Below are experts of layer 4 (counted from 0) of a mixture-of-experts language model. Rows are named router (the router's row for the expert) and show model dimensions 240-319. Each number is 128 + 32 x the weight over its row's rms, rounded and kept within 0 to 255. Numbers have three digits each.
After each expert's rows: "comes before" lists some tokens at least twice as common just after its tokens as in all text. This comes from a sample of Wikipedia text that the model never trained on. Tokens count by the router's weight.

# expert 127
router:093136118074089143175110171178068116164121185142108107131140120121186111112096150129153102175168148111097118147155092144111120125114076150125129118188131144115080083089164119119090151153162184136149104143167171171140124118169149188090120106
comes before: "==", "The", "===", "In", "=", "-"

# expert 67
router:115197116070086142149134127140079061169130163139117099107184166144115100108104196201146096164176186081142068139135117112146150112126069175120145117143090163087108103122131113087114147139182148146149082146150142145165119099177162136092090108
comes before: " and", " but", " which", " the", " who", " a"

# expert 46
router:111184098113103166182092158139094136162114121146112103150160149152154087067094148157155117148169154098136093153164082159172183085072089155124156104151091166114089115100127112134106129152172165160189110150167172159159098124143168141088091092
comes before: " was", " is", " also", " had", " has", " were"

# expert 91
router:105168099112100162173093151139108145158125137166079094138174158157170102078100165171143093151162156094117075142167102121163160094096087159108152095165095142108088122110134093127114148161196150164166115172166153151147104108147181151100087108
comes before: " |", ")", " not", " been", " York", " be"

# expert 74
router:104136099086120166171113162144090130158115152155116093122152143164139097093112173177160091143165153107097090164165097151135161109113090185097155095158096178117103075098130082135107155162164180180177077141163159149169102102150166142100094103
comes before: ",", ".", "–", ")", ";", "th"

# expert 122
router:081158112106133155139106155193092144153071174150107126124140145154115126112116166176158099166127156107103145148136091161126184120136157164115144065184059140131106076077127121101091114117164167137147080159141160161175101116158144147125137104
comes before: " the", " a", " List", " an", " =", " American"

# expert 60
router:109192107073116148157101148138088089146101122150104086135154169162151116085097171176162105163150164074089098176158108149136166069086086155102181117170093164090090101112127120132123151163180150153173092161157170154164132091175167161110091100
comes before: " |", "1", "0", ";", "2", "3"

# expert 4
router:104135119081104170163073146155079149133121142159099114181158169149162101105117200161153126167151145105088077151155093130144172059094108153087139085171108167090088122099151108117115119156183151153163069158139160161149084086154174159073110134
comes before: " |", "\n", " (", " is", " =", "\n "

# expert 73
router:101130078112086140183114158162116099178140142176116071185161130169157120066107158171170110138160163104106095159183086127157140116114122146076122094145110144103107102104125121128120162143145124160168107160183161165147101084159141179114084100
comes before: "|", "-", "\n", "|---|---|---|", "|---|---|---|---|---|", "|---|---|---|---|"

# expert 97
router:137168085097112141172102158137109165126094140152110089123162176149184060086096116126150100141176173118113059160188071159162155088080109161113161152144080133124106096097147106132074099141179170131144089131147146140148089143162168163093088089
comes before: " was", " is", " also", " be", " been", " a"

# expert 103
router:103112087117101146151116130105113103156139131204108121132142175141140120072098134144158096143142141117119125162187088160186160057100103168097154119155102167102092110076124086132109100168143154153152103179147174173140105097163135154092101112
comes before: ":", " of", "==", " ==", " by", " information"

# expert 57
router:095152093114082149186086144133111130166095140165106107124162152161172112079088128143170096167144135091121096155162106109174157102120116168111155112139099158107096102080156108136115182167165144176148117161146149153159092071159135125103093100
comes before: "-", "|", "\n", " The", " In", " Website"

# expert 100
router:092212109101105168175117153134092125172150120165127098175150131197148106069114187161139105182177137112075072134167107136147155088095122173100137135179122166098099091111169101101107109173153142169158091182170156155143110081173173163075102090
comes before: "|", "-", "|---|---|---|---|---|", " The", "|---|---|---|---|---|---|", "|---|---|---|"

# expert 3
router:103110102089102152153101139161103076146127128142097119117163169169181115107122177166175111148154155115102075142168115135173166100100124122104178116156077196113101113090214088113107134146168204141165083155138158153144119081151174179098097088
comes before: "\n", " |", "5", "°", "0", "6"

# expert 24
router:095139103127081147160106165155093082149114159169104088148157129165155078089102192167150089173149155094093100167167112157201134103076092166117153097136097162096104093089128102112111158172162139218151083146144162154152103101142169159075091090
comes before: " and", " the", " he", " but", " which", " it"

# expert 1
router:104156101104105192160105153135077102153111158155108085154164150148164109089099161164153085161157157098102113172169106154164164082104081163112154094155092162102089106105162106122099156149161149185170092172151158152170104082161170156090094101
comes before: ",", ".", " and", " in", " (", " for"

# expert 66
router:100173113104099145160121154155097104173108153168113091160140140152172108108100187167162087137157160091075103173147091172154166109098111154107151103156111145115103078111090096106140128177154153133140094158175145142148086096156135166082076120
comes before: " |", ":", " -", "==", " ==", "==="

# expert 84
router:087142087100107170173135137125091071152076196129102125095173165166144104031133188144156116149164150113117109149177104108144137121103106157079131124152124182078100063114106086114125163160133175188136097133148179147143098122164176137114110112
comes before: " the", " a", " it", " he", " to", " as"

# expert 75
router:092101123079111168157106160142101157166134138157087091100148176145149116115135143162151095146159142095119097143181092157166139095092065127098178104161092170123098109092165086144123115148144160168162078139176166136145105103147157176103082092
comes before: " |", "°", "%", ".", ")", "″"

# expert 13
router:100110096142120162153110146142090095132134164154103077112167137131156069097112123132165115127167161106123060149136083129149174134088117156102172082155090151028111105106190088121092167140174169135152091150138178140128117125162170151094082098
comes before: " in", " by", " to", " on", " as", " for"

# expert 115
router:133117077109116178158127129143074164142103147167130117125175156139127107082079141156166084134150132080143097178145100170160138127121044145092171099164086167106127100114145095127103167164140131128205118140167142135163100103140130143075089120
comes before: ",", ".", "–", ")", "°", "th"

# expert 65
router:110154089110113176166095160135085121158113144165094099136152139147176108103100175175143092155141148093097100165175090153171166096097101167098153082166110170108103093096148092126121160157167160195162087160170163175165076093161181161114093114
comes before: ".", " of", "–", "ie", "'s", "\""

# expert 35
router:095142092104088151176078172153105112146087160157125104141161142154162099093086138134153064154158167086108119158125130134160138086123104209075172045139113153117069114090112112093099142138171127125157125123181169152151096095162190167092103095
comes before: "==", "=", "===", "The", "-", "In"

# expert 53
router:110096061088113172151116176154091151129106170126087118120153089120197118111099164133141148154175130099082111168169087140154122121093111183105144062159115171118115065112090114129112188175144147166153101179173140172156118124167151191110099116
comes before: "\n", "==", "The", "American", " =", "==="

# expert 63
router:085151090096120150173102141133075114174088135159106088157166173191148100098124148125156101142172143113118116161157115129155146074110111188108162100170095167095084108097108097133102142175144166176166114168141163153157117103171189131113091110
comes before: " the", " a", " his", " their", " an", " her"

# expert 69
router:093159106090129167180097152151087128145102137174102088147148156147147090098097152164154108159164137095110110147183085156150146094113090175094168085159091163115097093089130104126097150143166169187164111153161161160145081096162179142106096107
comes before: " |", ";", ")", "\"", "–", "%"

# expert 0
router:108195107105127148157059158127086068149087182155118096136143140161164112082122162122128125148152145106113094166149099122130169044089089125121149091150076152077088089106139108116105152165153181199153102148173177163162106102156117135097080091
comes before: " |", " was", " information", " also", " place", " office"

# expert 81
router:090160103110103149153101177133114090172083159154090090124189169151133114099102172132168094133171196114116106165145102189125171120112128141077125152170086148060114129131173069074088152135156169122162084108154141183196103080146148143125105091
comes before: "\n", " The", "-", " In", " He", "|"

# expert 110
router:113131116092111166149121144140073152148132142152102110122154145153183100067093163162149105159140180087096089155171101143136161105118126149093164070153097159092083106101133102112124140180179158176150095160158153151144101086171172144099103110
comes before: " to", " the", " by", " a", " in", " as"

# expert 79
router:112171107093126175184114145144096184158104125187087100189153135161159104065101139158167103159157122098098124150147101113157184138088094168105162116181104154097109098112162103112108117173152157216142110141165173148168122084161176148072114099
comes before: " the", " a", " to", " his", " by", " their"

# expert 70
router:104133115109111164161094146132104117174085122157065099135157181165176121116099168151179098150133142085110102131183117134143160100060077129095175113137107174082085101103129115081113141160142137205163094145182173140141119106161208132094095108
comes before: "°", ":", ".", "N", "W", ")"

# expert 94
router:105142125096096159161081145142089118152127150159102102143145137157168116080090150135164111128159164102105097163157098151171163094124102160089158105147076158099092111099158119116114127157158165190173092161158171151152110094171173137093094117
comes before: ":", " |", " of", " (", " by", " from"

# expert 18
router:082195109102083153174133154173093148149123135157099122110187138137150105069099150151135118127153157084135102159161102169143168105096088181069149084163091168086100137105161119125093186145152177114192091148147159164166107078159174129094090111
comes before: "\n", " ", " The", " In", " -", " It"

# expert 95
router:081113120113102161188099155121070151128121148161118103141161157160157087068123149138165114158166152101105088161153096161191166090115103141115178108153104160119098095106132114126104170153158154125186106155170160152146120121142186166116096088
comes before: ",", "–", " was", ".", ")", " is"

# expert 109
router:108144097108101147146091162135084144166115125170096105130163160162152119077104166151172103151153168121124102153185088139185159094105102202094173082169117171104096118080139112131130114156166156185166095161147146158138093082154165147092090099
comes before: ":", " of", " |", "==", " (", " =="

# expert 111
router:110160088124086145183087136147114081169113158178123108146151164157181111090090129138169101149141142094132092165171111108171143084091115156104145097140115164119115092106123090123109169150181145188167105177142153137159113069155157127102115101
comes before: "-", "|", "\n", "N", " Preceded", " Succeeded"

# expert 34
router:086138119088109145152103144139086136163092175165093083129174118149133118105104145179140122171157183099132067155149072134157170081088096160097128108152106150097086106114153125105101205174166157175176082141159158144135082097149187141092127132
comes before: "\n", " The", " and", " He", " In", " ("

# expert 52
router:085135101124086158155063158113074131167099144165095098125148165161147109107112166175163110170179170090105107175188090117191176081078114159111143110146060130082106093112112094131090160143156174224180091156183174155185130099146163135113085098
comes before: ",", " |", ".", ")", " (", " and"

# expert 42
router:110174119114110139157123147156097105204105170165105126164135087133157099103083156117133089166156158078100121157150122151151159122098115171109139110133114154110071096094154104116082168165157168119156075136153167162146122122162143169099085102
comes before: "==", "===", "The", "\n", "In", "="

# expert 2
router:082147099093099171175110136159089122145102136166105088155156151164158103086087172161158107162160153087110103166159091152164149080100087175104151102168107166107094113094157101128101139154143144207164094146161163155152113087150175147109099100
comes before: " |", ",", ".", " to", "–", ";"

# expert 14
router:093177096092117157176099171161091147163131142168123105138164146141159122102095180160165091142151157105100105157165099183158167088114101173067161096198087127119066115091123109117125133160168163182183092163167154155175123070144181150108078104
comes before: " the", " a", " an", " his", " century", " first"

# expert 23
router:141163102083068152150114137138102125149130168152119103124169184176166089079115157172150064164156173112122117163198119115121136099091073142126159102137110203084111137111141087124106118164188158147149091166125176150148079114163169125081108117
comes before: " the", " a", " he", " it", " was", " they"

# expert 62
router:106168104121131188167112132122078068151129128129129112171152155148156090089104170152149091136149178086120110153157105108138132106091073159109166073168096158076096094115124111131117133114171144132189094148137154146156102100135131135102091091
comes before: " in", " to", " on", " by", " as", " with"

# expert 50
router:096161086110123173167101145134073093143116144150093094111153151164156100106099150169165106146155152109119071175154103164153166077095102161097153089157103151098102087105163105116119166146153162178164096159163178147162083101149161153086108116
comes before: " |", ")", "'s", " Score", " States", " had"

# expert 93
router:082132109109101177165085152149081090166100131139095086150136154124157112092092206156136139152151159081131089140145114143192138108116084175077161071151108160108113099098165101104078128150166157153141108151149157142176136108165155160105089096
comes before: " ", " 1", " 2", " 3", " \"", " 0"

# expert 30
router:095156115108109177149098145147110128170113123152113099180167159141154116111100178184147101145156156116092105164176085130153182090094080165117153101172122179109094101089178090123113146151165173205146088147143161157143100076153152159100093085
comes before: ".", ",", "–", "s", " /", " Kong"

# expert 89
router:097149122100096153176072147130086105149091149157095127119164161148161094085094170158130088160172147088104105154138071158180179123109112181095153093148095187107085103088144104142115134151179152174155118163156155133150097122155212163093098119
comes before: " (", ",", " of", ")", " =", "\""

# expert 7
router:132184075098102155165116144164086161138101149162108116109148192158177123141118126145158131171145161111084085154120112193131162098110112154084156067158128123074106060111136120130094119121185130118154094177153144142174079114179207121086127093
comes before: " the", " a", " his", "born", " an", " its"

# expert 114
router:102168122089111167144076156146091093150140134160086106165181147135173104097110173175144091153166163081149093165173091181148150130103104190076143091153111173116087105113123113137123162175152144161156069144183137172152096093172179166108093104
comes before: ".", ",", "–", ")", "th", ";"

# expert 9
router:102143105104098175186129162149096130137100167158131084130143168144152098118096124161151117147151148104104096164160109089165148125116082133079143099191117159113092101109119120116131137204152161163156120158148160152148139056155157152128100119
comes before: " the", " a", " his", " her", " century", " their"

# expert 56
router:084114093086124123145115164163099157181122165159117109142168156152188119106106158150175129140153127109090110166178098132152160124075108136106156062149109166108095111095152106110066202150140137121155096143162162163157082096124153204112041098
comes before: "\n", "-", "|", "The", "==", "In"

# expert 55
router:092101100119091155149121145155111106166094158176102095150191156178145126117084174143141104149149149102116068131143106122173168125095080149128146076142086173112106090104118086126108145153146177126137095156148136152175101086178147119058105099
comes before: "\n", " The", " In", " He", " -", " She"